{
  "router_score": "softmax",
  "router_z_loss": 0.0001,
  "vocab_size": 8192,
  "steps": 4360
}
Below are experts of layer 8 (counted from 0) of a mixture-of-experts language model. Rows are named router (the router's row for the expert), gate (a neuron's input weights, with its number), up (a neuron's input weights, with its number), down (a neuron's output weights, with its number) and show model dimensions 0-95. Each number is 500 + 25 x the weight over its row's rms, rounded and kept within 0 to 999. Numbers have three digits each.
Before each expert's rows: "mostly gets" lists some tokens that are sent to it at least half of the time; "comes after" lists some tokens at least twice as common just before its tokens as in all text. This comes from a sample of Wikipedia text that the model never trained on. Tokens count by the router's weight.

# expert 6
mostly gets: " \"", "\n", "===", "°", "==", "′"
comes after: "\n", " |", "-", ")", "==", "|"
router:576516477499495528431494529493506512517538449493504502514486528485502485468471460507529487507489444453491509542480487503522519469473516502557499502484527527488505487467467523552522517489525490498496466496484448452480556463520508495480495484509541526495542523498509507510500532476508498491
gate0:496506531512499499500529549552509508499486483426488490550473474502500494514522500532510553498472507478493515465494564532513491508482520519528516469449518479498518499465508548443515498501489533520511514461487472523495520518482491510513486453494497480470436477503460506529536517529521461459
up0:460479532502529487482470497457510510511530521560505485510452513501528454516473531507470451472528458479508458522484466507530477452522477493507463489503490498511483515529525468544509470513508438485509528508491486471501532526545495471481492521521454515450524499548510452481466506512493463579
down0:541531473475489556481458532500471501497500514533507492504546510473479463468521487515491440506501488465478487488469485526494555523474521486487490497474498468515541545487471502506503495507513515479453514468530471496505516517474519489501528507500520539507529521496437515506515520516488478463
gate1:511519481537538521551542484498488518535477489530513505507486493491479476493464546536520499505468491519465543452525476528475483524493448474494489510521519480507545488508484526523470461471478505526517491521541502525502535509522475550513483504503490536520519538482526486503492510500493498491
up1:527457489542460505491534487500456451470450511473482483526479468535497522508556505491551478476558492522463465507482536501503489481476473539510535517439520468497537504504521480487509499509472520504474497468530502525535498500473480516484551508519507485530527469483471518502497496489469452498
down1:542475446492542504468485474528470495485525484517498494467506516545545492501485486532493518496506529501512501488535476553499471473504458495488534508508468490518507509524521438551488491530474512473553493489479513477458557498494492498455539472498507493546507563507486501482464488528543534498
gate2:509472524474548522485449496497540496481518470500496472436486498493471467505507487483527499494487491490503527494459509498498490525501509491501500491521434504479496458479502506493559455518511534533526538533514489523495534481522476483535497489541488493474473480487503522514501496470514498505
up2:488519477517494485478493494502488506484526520547462534520514455483489551526528499535494499458496446450501477478506473498496511527539501490486513487491494532532516535469475523556455469528482514478513483513510509463508522498513525511487489503482507485535506504489469488528503498535501509494
down2:519472500514512502518487559440478488456507475466536502490499498510541480493480528500518532497468523541422526486547484464544486474453504523485467544501506480492468466485468519499529511522513533506480528531494512516493500515536492519458516475494523541463450472479498515508467531487505461486
gate3:517475537530541521545528518525492501483483492509507503524495476541518498536498513520482481508469526515478499515515491489545522480497537483483506498476453518509507471499465538460470557545494562520507432514493486508493536493497553523501459462512501506487491475499471505480479496520513471449
up3:520521477469509487508487503469485481494509468517510531489497506513511495499470524478504500496489496487529504488490495544492502528480482538525499499458504484445490496480498438529532485533509477472519515507519468458485462546463457509485555557513528474489491513495487482491475467492488481499
down3:524585490496469492521488501487521482490531544522478508490517508481480533465499525509481519478520522486482506450526520515462485489453520519507528501507496502529539560484482499498482539527521470522469514522497522536545508523520476517523504467474497486487594511474561479532537496474484513477
gate4:482514530483464491471481480543512465520533435531510479499511502536481538558538494468499495498537491471538494478475476488519536515520517478484479540472519511520445507498512488520506527465520528498452491504544500512454482529507479483520554474532469481469530497528486491519502483462496519481
up4:474505493506555473523518490519505512497472506480520464526498511540491501474486506476464514482520469478496469511497478531520516454482527523518540512533458483465493538518518515497516484527511497504479460511505521522482499467519497508518463473518551464470511566522515481529462509455498493497
down4:505496513492467518465514493455492477466519466506498464485518481466512509531499491520510485529518492474459523512551523482504498518514523502477487464465549504486518514481498494503490531495485489507510557488492540518524492471546511504504516482514462562524458457517481461479508538576492487538
gate5:529495506532503476518491509505473485518527515511509585522443536538482513515514453506462498501482474554472479497517508505516527490493501526491501476496456536495480484499509470498513512464486524508484507450489475490505504485536473477520484473494523509461528528489520473509532534512553500463
up5:488496515529475540434469463484523532484466535494481497445511491520498464462469495469490470500495548525482505522505536470519522534498480508567509487486523484492491456511540492553482523536505492480467523467494479483491477464534499459483447496499480481508546487472495465461496523504496486468
down5:460510517458531479504545542521514474500521491500523555521487460522520509513506496461476519490479492499516502499516460520505491500497527529425490497495457472486500537520480507504529505490527499522480489470509471482559549518480509499541534507480485504516493556510496506462465465467471520529
gate6:525547519457491528481519522525529488519515513471492533499493525511524486517486483480543525460502494475515453484526498514553534506523539485533465522509458525466437495551489491529522507477511498508519469562494491516478514486457494478515481515483489520502487491529478505524448484509512498488
up6:512489506500485510488496502504503506499487553496483493455498482519443498501523494544499504507553537458530496493538492504496489470524474486463496473508528500520506473527478468506512468550510469542516463487405531481517523519495488506489475480522532477511487534537479506446507492482512487522
down6:520481512523529496481425529489516526533506519477521475537489474507505516507476486470510488494471471516533501489482469492490512455480472505529496520532506503478540529461472492505485472501517513502511515476500474465495464451501493480454492529488451528509498525490519517514532511532481498533
gate7:494464487548513491491448480478515483487532516511522505491504495462451537496504541510423444529478538496528475539497487543505532496528532466481522499495470541558527492501482511489505486497498456488497522489500494516509475494528518530484490479503522522502529488468544501497508471473483474504
up7:521492531525530500495502475521445503488504506516540467521500470521523481535513509525481465535505525536550467474534512472501497489554500505474505466493479496491526437510522491489528498512496508511502482491511474491500549479493495543505510529505488498507492485452484501516524473487500515499
down7:491536454534502506512486543522494492475514504491490521543499468479509464444518444484545521471504481471522493523504521498484502505475450545496519487497549464499536492455490494531463498456479475534471505479503512527458533539494476510508520506453524513504514495544532505471506495493472516536
gate8:527471471502489508479527530495564528501527482453505504510456544455499498501528498516466504473500452503531502498478479477516471465510509514459492531475501496495441480485473511479506514509520483531544484490525457482496503486507490512509519508492487487505485479480494533444503538496509515444
up8:495507509493492506511484474456522515527547481491507514479464528512500499577507507522510476517547472490503509461452498463483458512462499531481497484463503542520498492513500482566490495514500503501562515481505497479490487491502492508515506521502491517481478481528518498519513532513514495449
down8:508485533539496507456495493481495525504469537464514533479506486496527496493459485553501481506503482490486516520488513467542525528485480449497522548564495528497495489521510477460496495501481487447503566558479561463469465478503514477480479521455519509498534487493479488508501508517516502468
gate9:483532479502505549484498535551499481525515449523529538499496527462516479482502463461466532532549478504517512513479490477489470455502521509490511501449493496485507504465530490472476519526512477502458542490487528525492493520541433491508521497507508449470525538463528508493478495504518475474
up9:459492477495529505492487497522513465496486550482506525505498496481511502528472481478470511454541490509513472521523519524459507497483506552505476516518512497509471515540499525458534464477505501514526480486539536482480451525506549490470471551462521497458454457525545518481507529506495531489
down9:540466509495491480510516481485521507508536463480513512502457504551483541490535494522550522509506468465527505486480459485542490440512490482505516525475449532507485491487507471533488536518504537487486540483487477514513511499475529440477514454505551479531523518487496495490471539497515434497
gate10:545508499530545538505506510534491489551507483470474492552543496475486487483496501485510503507551521484547507489473534465507515496488528494522514512474472500482527497484530502496512505505493489503449526554472481500516473502495461502476516520460523506473508497499518490472522513509518533503
up10:470463498548501491518487500488494541477483482519515488473491525486492507530517528537507503492486498451463491509514517550494470499442454493476501465500487485470513476514518481512479520488509497494504466489496503523489496509493457541527512526515479439507482494520491488542509486520492500517
down10:508534495481545528461521531501502468498525484467482543551527473492503483468513517484508498501509502472543527485490479433519544532523518497477480489530510500519527528485557535478504490521495524480528516518524502512496467495520488497497486466543511472507497509495510490466503445502473537504
gate11:477546530492502511499467509495484534507491512490465505501515493517501464520450515512561490548521484497483483453472487507496461466496503523533501503523482507479510511486491494485527493518479531499438484522455486485537538446525514499479460500472487463479449527510519524494484490513520502470
up11:512480520498490491495474485483479498515514503482528494523500447531482501507508526517507492499497516479462530484495478491504469525471488497554459514478462522510459454533492485548463543509485527519506488515484480522515548502481493528481496508525488512483469536515454508431475483497542439473
down11:508490479500520545502522537504524511473500460527546484488479510479526493526515467500552532542490501523514499471505491489520507483497491462493478528508541515513506492511523488488482509498490480508475518486496470486496534480464461510518480473509486482448521481514502469518471514502470548456
gate12:496484480498461492496537496488508444549543525499486478504503518480489477461492503495508506512464457442499493459473473504507516471524497490492523511515515510482533533509514490493502510495490492519502510485469493477505527483498481495508513495490479513502495513492482489445501498500480538453
up12:508512494538536463551492500503533514459463478479473511506482490546480526526503552484478530485529519538519511511495532542471503512499540536510500518553513519538464466517519523498504511497491521477493497562495497489493466490523529498502473512501474496541474510541514489506517518477497492530
down12:484509492481497463494522503526511503535520520514512493483528463451509517505569489476533490495453486536525462493539500487522487443508470518552463508505528508493517506481506525498547484508452458479496497501494502482505511497500481497513510498484500496440496512493477471474512517475479517457
gate13:527522477491504538543507519472522530506519486495464486500539550489518506505530488495543494513484508461515448507497478494507443498500478516486486516521511465479519484524476480521473523489485479523463513485491502488540497466491463520533490470514462534492516483487491493468519433440485477476
up13:488512540476507480463491470482481475491495501518490502537502455499506493497537495508516478542532495492502497522529501502547463482504456488474521522517492510489493493506508533504554445493482516471484497536479536500501530511517501491548460518521519477485454473509530528486479470501500527506
down13:508494468469543476514489515522521525473513488500481489482515521480510547450495510491481501514450495525468533499500530568515488503496489499532488482467519495502481491473480496497470509506528498479491518478470494520453480516496503507470484487487440555482470530481504455513489553486513484481
gate14:526487491482492475492517487532509496527531476462456448478513436521492477455514511485433497501545508509520558517552552482483482500488513508510516506461477507493511511517472468512509563467522521501505483522503477498539516498513497501547478505507513554504486532486518481502479514514545518510
up14:454469503475528523513494514519485506512528493488481499482452539507529478514503532482488456501502513506532499490520474502514505495497512501519524530474499503531470471504504509545489496474455503491548529483475518487535507480482471492505494454496467528463530506551501518484510524495516522518
down14:540539468480481521483483492479513452471513497478489498507477540529472499507491499483483503514490437520521494493518557494516458505523497480527510499500474519457469491527530475499514501493473496473468494574505488502534512530501511534532482522484519505494469522524517546505489468465528519471
gate15:539544502501489485493545492466475522460524536488512503518467453481503499468479479526513537522501536487482491457485541450513501489458520489539514496495496446466529480451492471511465531528523519488511481522511509481483450466512533503491443460532498453535478490480492469472492522491478486510
up15:517480522525494503502466518553494509536460516464504511496502487513504512457499523493502525510547513500518472491508520504476483533516513527499541465524507474475475450534531517487514499513444495469491518508540518535510518522468463461525490522481486489482473482528506467511523501494512489488
down15:489506543465485488524504433500489496486507482485505531465462489488511535514494497493547503524454511488512488462485515475490495538470466520478543501498498481472528502487534477494510520509522504505548462503452506492463513493496509469490460547498474518527494548512531481524543466517486495464
gate16:551494467477538494478506498464536546508538479514469532551501488474462533514550542535518480499516479530466500503499499503470480497529493478551502490500450521505464542485480472503466502508498480493486498496558508490505466528523492491479468484510452500462498520502458503503531512459534516516
up16:472495493513526513476540502506510491487466475533526519479498491465497517527525530474496486510472515555519468520518488477464500471511460467479519473525497494458478524501491514463460494525473492496497519507498516515474525518474510489508531505499494449469474538493496543464506511543557479490
down16:561495564485485535497479502491529489478471484510455476476509480468500518500466512528566456487513526461483489505497531525493529532482521507514494509507519488517472464538532495497457454447521504473533494507501494485554526499474526521543500540461511520501473488494502483490521489504524506523
gate17:456528544474502520540526519515492494499507518536534504500459469523481467506484506523537529511487512524515522488506486503496533468496520519524468503558494480543499473489534551459521540495549530505481481515471505471482505488512497502529490465453534528478536485482565529468507546494529494485
up17:508469490500481450515458438517496500459472556512500483498516509452522500517497544512474541530474481492481525499534499498518445515515444530462536506492489490453542496502480468495514470524493508482490485478537498535530496547496470489475516505515485497525481541518462518540499497514460516492
down17:431533550497499537521521490484503530553493498488481458519478502507499483482494519543518495544470542537499504493488499485506502429481501507481474501462441495521496489523557508490473574491486492457495474490497492482536514491518519504504462501503534465463506512506479491475496460489530501534
gate18:487474523517492507549508488487545501481498511500477511520520479413534469512471503471481501512469502470481507496552522479520506488524534470505490508528521477496521489475471522537521520516498486532498461476482506527478538438517541475487514492430497528519540503506488448534495510491529490461
up18:497462524512472482477461516477525503519515532493521486465483505519507492502501444502447502506474494464499512476512507441503505468539565518451488500502510567519482513478464501512562511465441485480528462505506528500470529531523499503522505518511495519496472537540508464488537534518497490497
down18:482431485522509502536547516520540461515465503564478509506461478546512530530495491522492487506529532504502482489494540512503494493475487480447485492480508530468493519480502453555507473470450488481522519511525411556518501498517494493489528500501498468461512512494456483466492511511494520464
gate19:521552524514497439511483486496526465512505443531479489489540500489513494486486490493509508517542471504466494490533461494508501504483487516446491520504493510500459446499542511495513488484514475505450487542467512475485517481524511544492515512514511492497502496480519494534510520461542482454
up19:490512504491460509496499481486492492513500476480478494444511477512457505510522524484513518521474508457467504475491522489461467500519471510504493534502509537504510512496477495506470554487497526535524533523512514489530474521478485513498470530480510482517510502531482487507555460431460519514
down19:496503459504510510543493496482491496492504473511471496562509491504540490487503495491484492496515555476488483531549520525506498510485504530522490456473506462512480509448495500538543476512540485498496481530550488525496507444481493508494541476488514507481461516474528547519480536512501508489
gate20:552504473504491517488512467493512535445482503527527509537468511469497481482494506510497578490474503543500518504525536496503523503536502478550523499492524549475507511499526489489498447510492489483499511499480491496520500509515515465486466499493480501511517586522513488504513470491515501501
up20:486520499518512495535496516528520509527546501465476508479538482499541499524501495490492467513529495450481496494477428457475496556521462520465546483540470465524472509494492531519495494502507537527508482450512497536482507517479461529503519490487469497486498508495510468498476490448501503517
down20:518515502530483524514531499470513508512496513536553464525461514465523533474475492463482525508451517532466512502524568487488476510474485478504484509461493503483483493540497501513519501505477504519506531499466452497537507513501545478519494543486529522540467512528486477532462528506498476495
gate21:528438529521455555526509463475524548473489494507528523487513498508483466496535509510468493518504524471507490510479478478515528485512511502506507471458490478498520504551513486479476488497523469498500542493508461480508507490525495502514532494490491527504501523550528518529473473480490478447
up21:512491531542496534509525528530455490520458511511502508500513485522475509509524488482536491500486544538480538515465555504507489496504505493474496479483479478539464469516486524503474498497561568496555475518485514513495527482510502481528483528480495549508488476469502472493498486493513477526
down21:524482498489440546484488494465511507484541488526519497551524492525482491485462544506491470503517535440539495520493526488486484482474513507506498544505486519484537493450517525473498519536476448484484556503512546489502500513531511511529500462479479498510506481494517500507484501475482453483
gate22:503482516539499483470513472452486497516472525539536484483501521511508541482513514516482488493579502475491500507502522497515540471496495527504539515519522498482497487479466473462520500464490480511468494508514502477520486474452526497461487508513502488538481529527490457443524519502504540527
up22:528481521486493486492542533472555505458531484534463498535537489517518492518513521491506502501511462480492469467520503514465499513499468501510509514521528525476498501545518526530520474492489517550504499499516494466516507525529492483534466487499547477535527524433537502489516491496512510514
down22:499446539504456506497465530483507484515499481523498508503520543483485501530471483500444530507507520535514483532504485491511479523525516487512530469500537509488496498500473488524541491559531509529554520496499438492476518509492541510546475505481484506484517499487480479513480517527451489482
gate23:448495488486426475488469470506521505497521493523459503514479480449473471476511467507490519506481532443506531511521525496507509501517501521488527505482515482492501519528490499521480474508535523529467507462489493491507531487510526491515488524460508513429535503524501519464511539459481528484
up23:497495482493519495463581492511551507486511458447475490510494507526523486501474473498521512498536466494492513520475503465502520502476524476515467524496538526524476499492522495570468445498484474491480514477470490525498515508454501447541465570475497515496488530543501494529533517488515525511
down23:529508485458555553501482522491533503482479464470512475498475457517475536505502456512540511548510465517481541489529485505525480495554495472508490516540495463485518496488484528471493496506497479508511491531468508466506468494463522471511489471503511532504499501495515555503473479484498456517
gate24:493497468447488532482483541535480497509521516502467470476473524493474445509484518551507509480499499485515552497517557522534555502534480534554466461463486513513475521522469493505479507539520490481489522471507508481497497466515461504500486484452493495529485456498531528466505526495532506450
up24:538552508535536520519520508501510528495494505520488485491518500492469467486477499453513495490513493520493473463503449525481417472512527438477497506530506484463509459503548493510527485504493520507528492505460480486472534503462474527525514522538461496486502510478500508480494480523497517498
down24:510510550495447468475503498515511498501495506490510493490533450488511499515496486513542463530503506495501526525473493528469464544526480546466449459541523490542503500469474489487520493490495502476495525490509524515518428470506486527476521486527476473495526508530479480484510452521501521505
gate25:496475537482521556529538498491446472447518492478473530507485484472469500524543493526492513518516479516501475485518532498489482497478518558497506487504486506487487517507457492484529471478457472502484522526510538484506516509522515491497481448453487511479546499492482517510481508536513521521
up25:445514464478476520550574469501497520495502560517495512494492560503533466475491507499513519484504538497471506526462531526517480512498492475468514491519482486486487504488496460526497506496492513474501508476492497513522498502491454474471465507535505530506472511502529487495466458486471460519
down25:493486466482530480526501509484520447517522491509528519440467533512482477501500516513539476456508520475482514507510497530517506542539469450482499464492473516484446500487514484508501491488494514518523522488466512515516460495472522511501531508505482474464494498480526448516542471499475524527
gate26:589513496452481532532514432563515526469516474475479482526481526491559515506543480471526474507484501507488518492483517505500500495478535486511483479458496532488506462475528519487513492457498543482465483494496488500499499498528487513506502476432481513482544540486507504520486480526517528514
up26:498504543474471476464493483495512515519521514483496505505447482487519453507471517451498488515516476478479477510503547487515505504476527522490526470522526519528512521514521533479531496485456487534455505463544516468506500476527477524515492479483542475471521506482519521485514529460516440488
down26:526482519507514522492557469449490512521494457516514551504489451523461467558516472530511439495478464482508518505490513496537453522497489477499508536525517463483435471500496494519499513518527517502488484554480465500490498509496518519509544525508534550532457452472521488461520516534501507537
gate27:549511526504491520503469502514498477484466518463470478521514487474482489474502493489437498534441535471523472529476468476492533490502469528532489497511485515486442514481439473506534505488486511506489504525529505509526513471499494505498477508540467520509506493542503525516513520483534466519
up27:527513518489553511490475490480477524549497515497465503483514508511530530490475466505508562507500507490556496510479501476520489491523563493499493528498526492470492493489490481557543511487545482499515541459529483514549481489511487539484501496487480484514502505511553541490536464506535482518
down27:503497477534505478493504510574493540472556525503517488586500457516503481490513553527508500485488500485478505522460491526479484471507527506520510464478488466475477507537471493477530544500510491511527488449525535507484505468489523494492502543490483519543500518498508529488495499489522495499
gate28:492511465463522484491512522559503536492528474506491498546487532474509506501479474503468497517519511478477531504517502480517523488509518463487511493498510515535472515444460517513496454457452547483533498484509508518458502434574513515500503495515547502502492516524510494523536487498543482493
up28:494490442463501518453527535520524517553522504484472476519548522478475518536468486516460466516509476478535466463535504515483492520476505461509499474549541490521505482521458514552509498512476463487516487498503517510465486500503507492532469493463500489522468496505509530510533503470512536431
down28:484514485498548520499504469521530455512486493504508467522487500523495478486479504499502563474545498528507476497493485552530533492532515500501496496516513555462552520556501499479503516499542464514512545504509505494520517544495466516521504534468459526509514500449457504513476516504497505502
gate29:512441473482490492501498491492449470504514498503509454491473530486490498526520475476484527521523488488493544474514509493518513501491516440450512503486491496496513498491509493473507472486478464481511463462517481498527529508502513546466470462524461467516459504435494522491511512457535488482
up29:517502499517512540495484499511489509499500491511529474525465509520468507514509478464479533521474515509454505511491455468479476495482530472539557523516485491465532537481519504511475458467487465500525492504518478497515497514511536497493459473530422467511486509468517528522475563479505527499
down29:477489504489513523509505471477482492489506505506515467517545480508515484515476425485489465500494501499484516465532512492487478526498486506559538522495483489453504512472503510515520496488505502497517521535492468469553489503432500514483462498522466527530490501508523525493436536487474461465
gate30:517492540487457451491482475501468498512502506507537489489521498516474492553496528484521499508478481497509493541484521486491510516555514491523495463477520487447473506485472505539498485546541505508475511500501510516523509512474502494543539468480537458456511532533444559510469463497486497523
up30:469535479499520498539492506528498542490542483476516481495505510499519513489505495515481503493524465485504465464505419516499476496494509528493498528501485483476495515499544484509489479498487467513489524535484498482459497503477500480460522514531491498549508509513496477497513469507485526455
down30:490513472501517523457446520495485499499513492540502550453471501499487492508466506473484479549531501461504521488477475496500480518452469512531461493490487506536534512506512528509487437466498505496503492495491513467546537517547481448518488491498496467477525495490468495501482440533554491527
gate31:549487479528490483482517500500490507499499469513507480519487509540511533480454478498534556529533520481464468477521516540481523517508489493492508505493510477506471532521488487453515491545524474504464496493515459488508496534488520443529476503468478515520556494483543470510535542548479526542
up31:497526467470515486491471520490512506487468545533483458479447500514533485520455495473525506488503501467470535475494446511496495496460473487505536489517513478515475511511480514507540489456477487531492520507483481504481455501485445474515480526490483507510511522512510496485513520499496509549
down31:503523496492498495540491505467496505492541545510511493474518460508549494548496442507510484515446499505474535526485466472556474497452515503520525493510499510520492482502502508498499511506467488492508511481510551591497496476516497503497522531527529470468492515566512499494494464518521494531
gate32:519501516514536501433487548495473505481506537478478483456534548491539492509506523510510548491496471507458510496535496492473490524502515521505480498514558483491506518545460480498539479523497491504500490488514444502520508499489485461488468498463460500517503495512459502527486494485501510533
up32:509458535515531512520481479529541506504458457446496539477481503514519501510527502505495476526486511501536463462520496428542500487471489486471513506521527496480520498477551460490531497495498523540483518513536524506507514539502469507488501535496535486462511522512509520455514506525517545468
down32:539502465556467523491501493494507526537494524521500485494478517468513517510485556484507486530478521523461464525484486473455476513454547494470485486487513519496511504524476470439501497509473510504494454515532521542502468468467515481519538462538469519504526465528518495505501497507458480474
gate33:511513571482482474515526547476502511482512481491455540534519509525484489498485515494526491508516469486507465530552473480501523508467529525522498503551517481545560477515466496491513515473479506517484527509488502492511493511530512505499476513482529524549509491512519488517510487493524532484
up33:510498506495508450452541522470513486498487490500499509521480557472485506497497504493487485510537493451441467530505524468481506493526515514464514521523508512513529479492485539490535472484517505466528468498506464524482509480511550497554502500473528501523534483476473534515559520519542501507
down33:529507497514482504514459509463495503480512477499515512478518514525521526525486516524492499496444550526503441490462478526501491505515535476494460494470484553477508527559490424462536495512483504473477522475480475455527527492492499488466493496522492493477528513514480505456504512549478520544
gate34:500495497464485522524462550515501481502536441527498520532480469483497501477511463471497488481515503496543519487492479464523507434521489521540503500489465538530471483482526483492504486496517518490513463494448472502521492471543490522504556487506485436439454533497489551471495514511528503510
up34:463510476505496488525465493557553480498497467490460483503460518519507521444537481490521494542504515549545536468478458509532541461486500454506509527475482496495489523521504464518495505519443484462528485506507486530494496487523487524482477472487518485546479500552503454448552520497482507514
down34:529449531537554498499516510487472497447511513513477488501511518467423442487483510496478481485508452507497504502531536485480501494510478518476491481505479440495522498494528500499492513487504524498477505485502529480535473572492479524502522524541487515461513454543486488507466512505492460505
gate35:453537481525490490456487506451510498498508521459471541528476498509544493497467525487528494501476522435518507534488477521515498492516495489521498494507508505499497511512511506493515516517504525502549491521471519455503454548476500482519518539511515532526434487487483520492521515503492524498
up35:473541485462449482500468527501496529560503494466504561529485506497485492482505482503532492529497468450485445492516476470519457491495472477506501448497481468498494511488466492556484490500507481530450472505509481471487451505520502497497515572497524476512499549509517503527508498535481510503
down35:507486484488501530549514495507517472453512493485514510480455474458482518515504453516510483491482483472508522508512505509488526516483514513478506535448506506469483504523491496532540485517488487452447539488535493537513537458509514520484523452493518510501496537516492489488495502491521465428
gate36:525515484502453535515524451451483505485516498506516518552486527486521451461518475446526507512522503467511483487495456524541493514491463456509527522502495496500517480497499495492477506493489497502491464585490463477532501500463463523455530517517483505472532473481527502537511484492493455505
up36:538515529432515471512514497520537497489520482512492517513498489490552492521522546551464520534498561497501484493537515512468540443443500505507516491465528491499480498516498502522472506483509544482555491460491524501501521510481530490513510512480525493498484499499509497486496515519470548504
down36:503538536516483510512514526516541522483499499501485502458484504516500505504485455491489458525526490507521512497508451536497471509473501457495487524475523521469528503502436506504499498552517458489479475503484499509566480504511527471500488479499512520454507492516526514551518469495477453490
gate37:545517478519504523472506498504440490483498497485489487485491491536494536464498495465473475535488493519488514510515484520487541510520453538525507489496493500517541472543533510505516454503527460456522527497518517513493533524471471469531528448464431495518538521476486564525501514457523492510
up37:548514503506499503467532511492468483493521485496502481523474503463490505458465538499481497514479570467472528503478475476544519511524470499490497476502494482514512481460484533479517537512516532462518495497507506493529541487495485491492516477467473513490530503481462486467503525506501495487
down37:488482513524496541468452466486540462503487523507512511504450527562532484467526518515529500486481529476512512524516500514524501527506515496483478462464494490484479476514490480531494501487517509533471510502505497520493516518544542542527464485506494486468481490457527482498495492525541494534
gate38:572498502511463480503526524501504494511514512481538499540456487484511458497513462481510499509517520474460503488472507520517552488480515512487511473518521475429526551485523502526494465463532520489483484458504511493487468455489468442518472476480498487480512491476508525527482564456511522560
up38:474548467484498504472472483528477468494491497535496487498467504513520540471484560474511499492527475511520497467489547479509514493500515472489535504529470551510501534467457499469524513496431544502481524522512487522540492517511513525530530562500512499471471504451542526508509452501508464497
down38:493500510488515501508506457498534510511483510500522458482503525486525527499531469517491523526495506464488453510493504498496503508476485488469509504493533451514507505487532523474502535514520493530544543487471554492506545508492490471477491499495535496455529445502496530465478433520526522518
gate39:530490537512496493545491468511456501505507528506528523495480530452525503501516531481479540508504523541516551537507450504446516494481510475514501538513539460467536497545507515496494516532514530506511501517513509490515516510541516505559510505508450510505520520539511509503526489496501476501
up39:511478490474510515510533496497443501467489489535500516485466461461448497505506515497472503492508553516497531540502505480470522490490513479493498553448533497512532480569545516498501499496481474514473510506520511485504467488488524478505456478506477506521535513520500538509483544487491520492
down39:500495505500505536451456479510462515471546504495460511521502483483526500491506461523507469503499481500472484507496502512497501526531516494517507496473485507499500474530534530534524470538482429510490468545549495479508478495494512501495500508508476495500560549500486518549538559505524517476
gate40:470540497471492528486500469447507475482504483527523481502484493483507505478449473458502517490460481486445459498522485474482513502485505454576557499495483507488496505476535513498510532464513529475475498500485496490518478519470555479460467480517520521487514507516500473483522508476510533517
up40:517431493559537537482474551544488531539484532471476503531522529498476489536576517475459497514518496498519505467521474493538532500514548483503442475498554469479547504484472494459518492484546516474504492532493496509467489495500506486503514487515501502518493518486511495473525530520480481473
down40:483521492464474478470518454493517501466552506490514474510527496503461507488460429495513494468499494475468497480479523521508459494479481474487525512475443547480427498460502537528468506503485489492463485469496478514477501479492527520503516479488503525509478496475506499470497496480493501555
gate41:462523429490508477524517520515502517466475509438508524472511460498538487522493432476490507518524495503481507503494497488495466512469521481495485504474490481523536487472519498563530534542519489470519487513528530507561475522485513451500537499498490474446520489508533487493493482478493534472
up41:509471477551500512516514526532529484492487533551502479537546517507515496510476552489504470486450507529503504545507518471512513478519524519481446522517540496482500479503495516476473454475486518501521488516498502502479489560495501472572491509484540493547524472532514517488452510513510512518
down41:484472522495494491483527528496452514503473533531489457495513438499524489493455518509518452462521519498428554542522481494498505537477489513519495549467517488496507525529534515491514470507514488505501484503532557456527515492531513495512521492481467518495469462523519529476469498458531511468
gate42:555547512515513525501483529491536518483502524470458519543529510476523478479508509444499477496523467465485452547471488569486506536475512524556503517492536489473509490481492489475468547456500457514498497510501501481520501478498508491509527467473512481496494479490471477489476480503478514475
up42:478479527478475548495476484533513467476499527475463512519487516480499499483502511524501517525496545513489549505453453515470512486526505526530495537485497543513519504511492485433520471479478486483560493505510560524448486470493551504485485459504525504534518505535491492499520455526454506503
down42:494495538468536439491482509502503491481516499533509474498481494534461463523512503515445494493461469508525498530502505453486518492501495499479483496505516532518489512502507497507511483475504553510491498494531424515507524517502460499523526546483516470502477497511531510512508471492495497478
gate43:477479504489534532482433484476531515524525513490481584454484483513494536481492499520491471509511466492519470491497535505514500477518495487537497491537552522525515494510500488482542516528547460482542496454524518508475451513487535530514503524467477493508496449522498484505463489466523528536
up43:512501512473489529537486517522493501454506477562469477488484553500474544538481491496505562471517500510528485497518494473517537507499495487504487443492441498477502537488501483530471512452464513522506445507444514469482535524509489497456507540517550453487525529483512500513480531497509484493
down43:498488501499475524436509515473486495509500548494486519495484515528528514430523455505526486511459497451524525523517498482504514487544503496518543520471574538475483492549472470467475456532503534477458493515500504501520524485480496505522508474501467483475520513516504515518550520490515512508
gate44:496492459468498529499530479470495555535532482433510483539502533474469504488446510506522522523473491513473487450511523516507530480485456487503473458485505497514482482491523483529568504531484511473512513490511520464484509508504483506515517528511496495494506482556511500470464554551513481475
up44:546502544501497504488523515506457444518494507489491529460488522469524474506493507518494545517474469433512469476504518509489501485528505512505492503447547503513500504529513448518486504490520546549545473473457506449494519489516488485505488488524500532553500527487538500494466503505497507455
down44:515487508513483537462463493526481506486509513504505531495573483477497495510484534483536483493448488510524501487525512542519517508504488491452474501484522475489535435485469499463496516483503477447508470489510536525517506482469508490502481469472443477485507511497487494503509468554474485529
gate45:463509442491492542530507505485505509459500492475483506545496475471480500470508494508509563496475497534475491483557544521540506456454487533478492503545483506501475440456516467545516479504526506477499493510491492506526534507453468468544492532482472455483464519491482519491500471511507526503
up45:454482503495490522477464471526516536493561480469494525488540511502488529455503496521539496520509508508492506490544493475493483478499504507498514503482509523480501436492508520465468511521529480530471507517506476517507478506507517530529486521553452475457537522484472504462489522520513500518
down45:503480516472490528511471512507491488517511544555513472529533490526493510512514501518504513493488519503506511497511552461469494505520489465537458469474502525464472478497478492556514482491478486518521497505497506504548544494513447464500530503532524465523480532526506485504512511468493518485
gate46:525483532507462490521511453427480457515458495474482499514484500457526499495520470500490475486506475477506490446457471483483567511492494524510553476495468486474496508485491523547524540531465451485489480487500516516489489465491475486523479527469526487475501469524549472498482495459503526462
up46:572502534512485479508502506514556491519480509510459523511509503487514496510518491515497481549515466486523486463451499456501500461528522513476519509493500451482529537505488516527483524505501443475492466453500508492486504511529459484511475530475482502484492534555508454428524529474473520449
down46:461499482495567478492438512539537504463474523500481496468448505475537495513479478488485510523507489507470466473478504500511505486508509528440485487432451528531508510497479517525529502526504537493517507487518446508498500458494493515464502475514498490518497470486448441535478567527517513483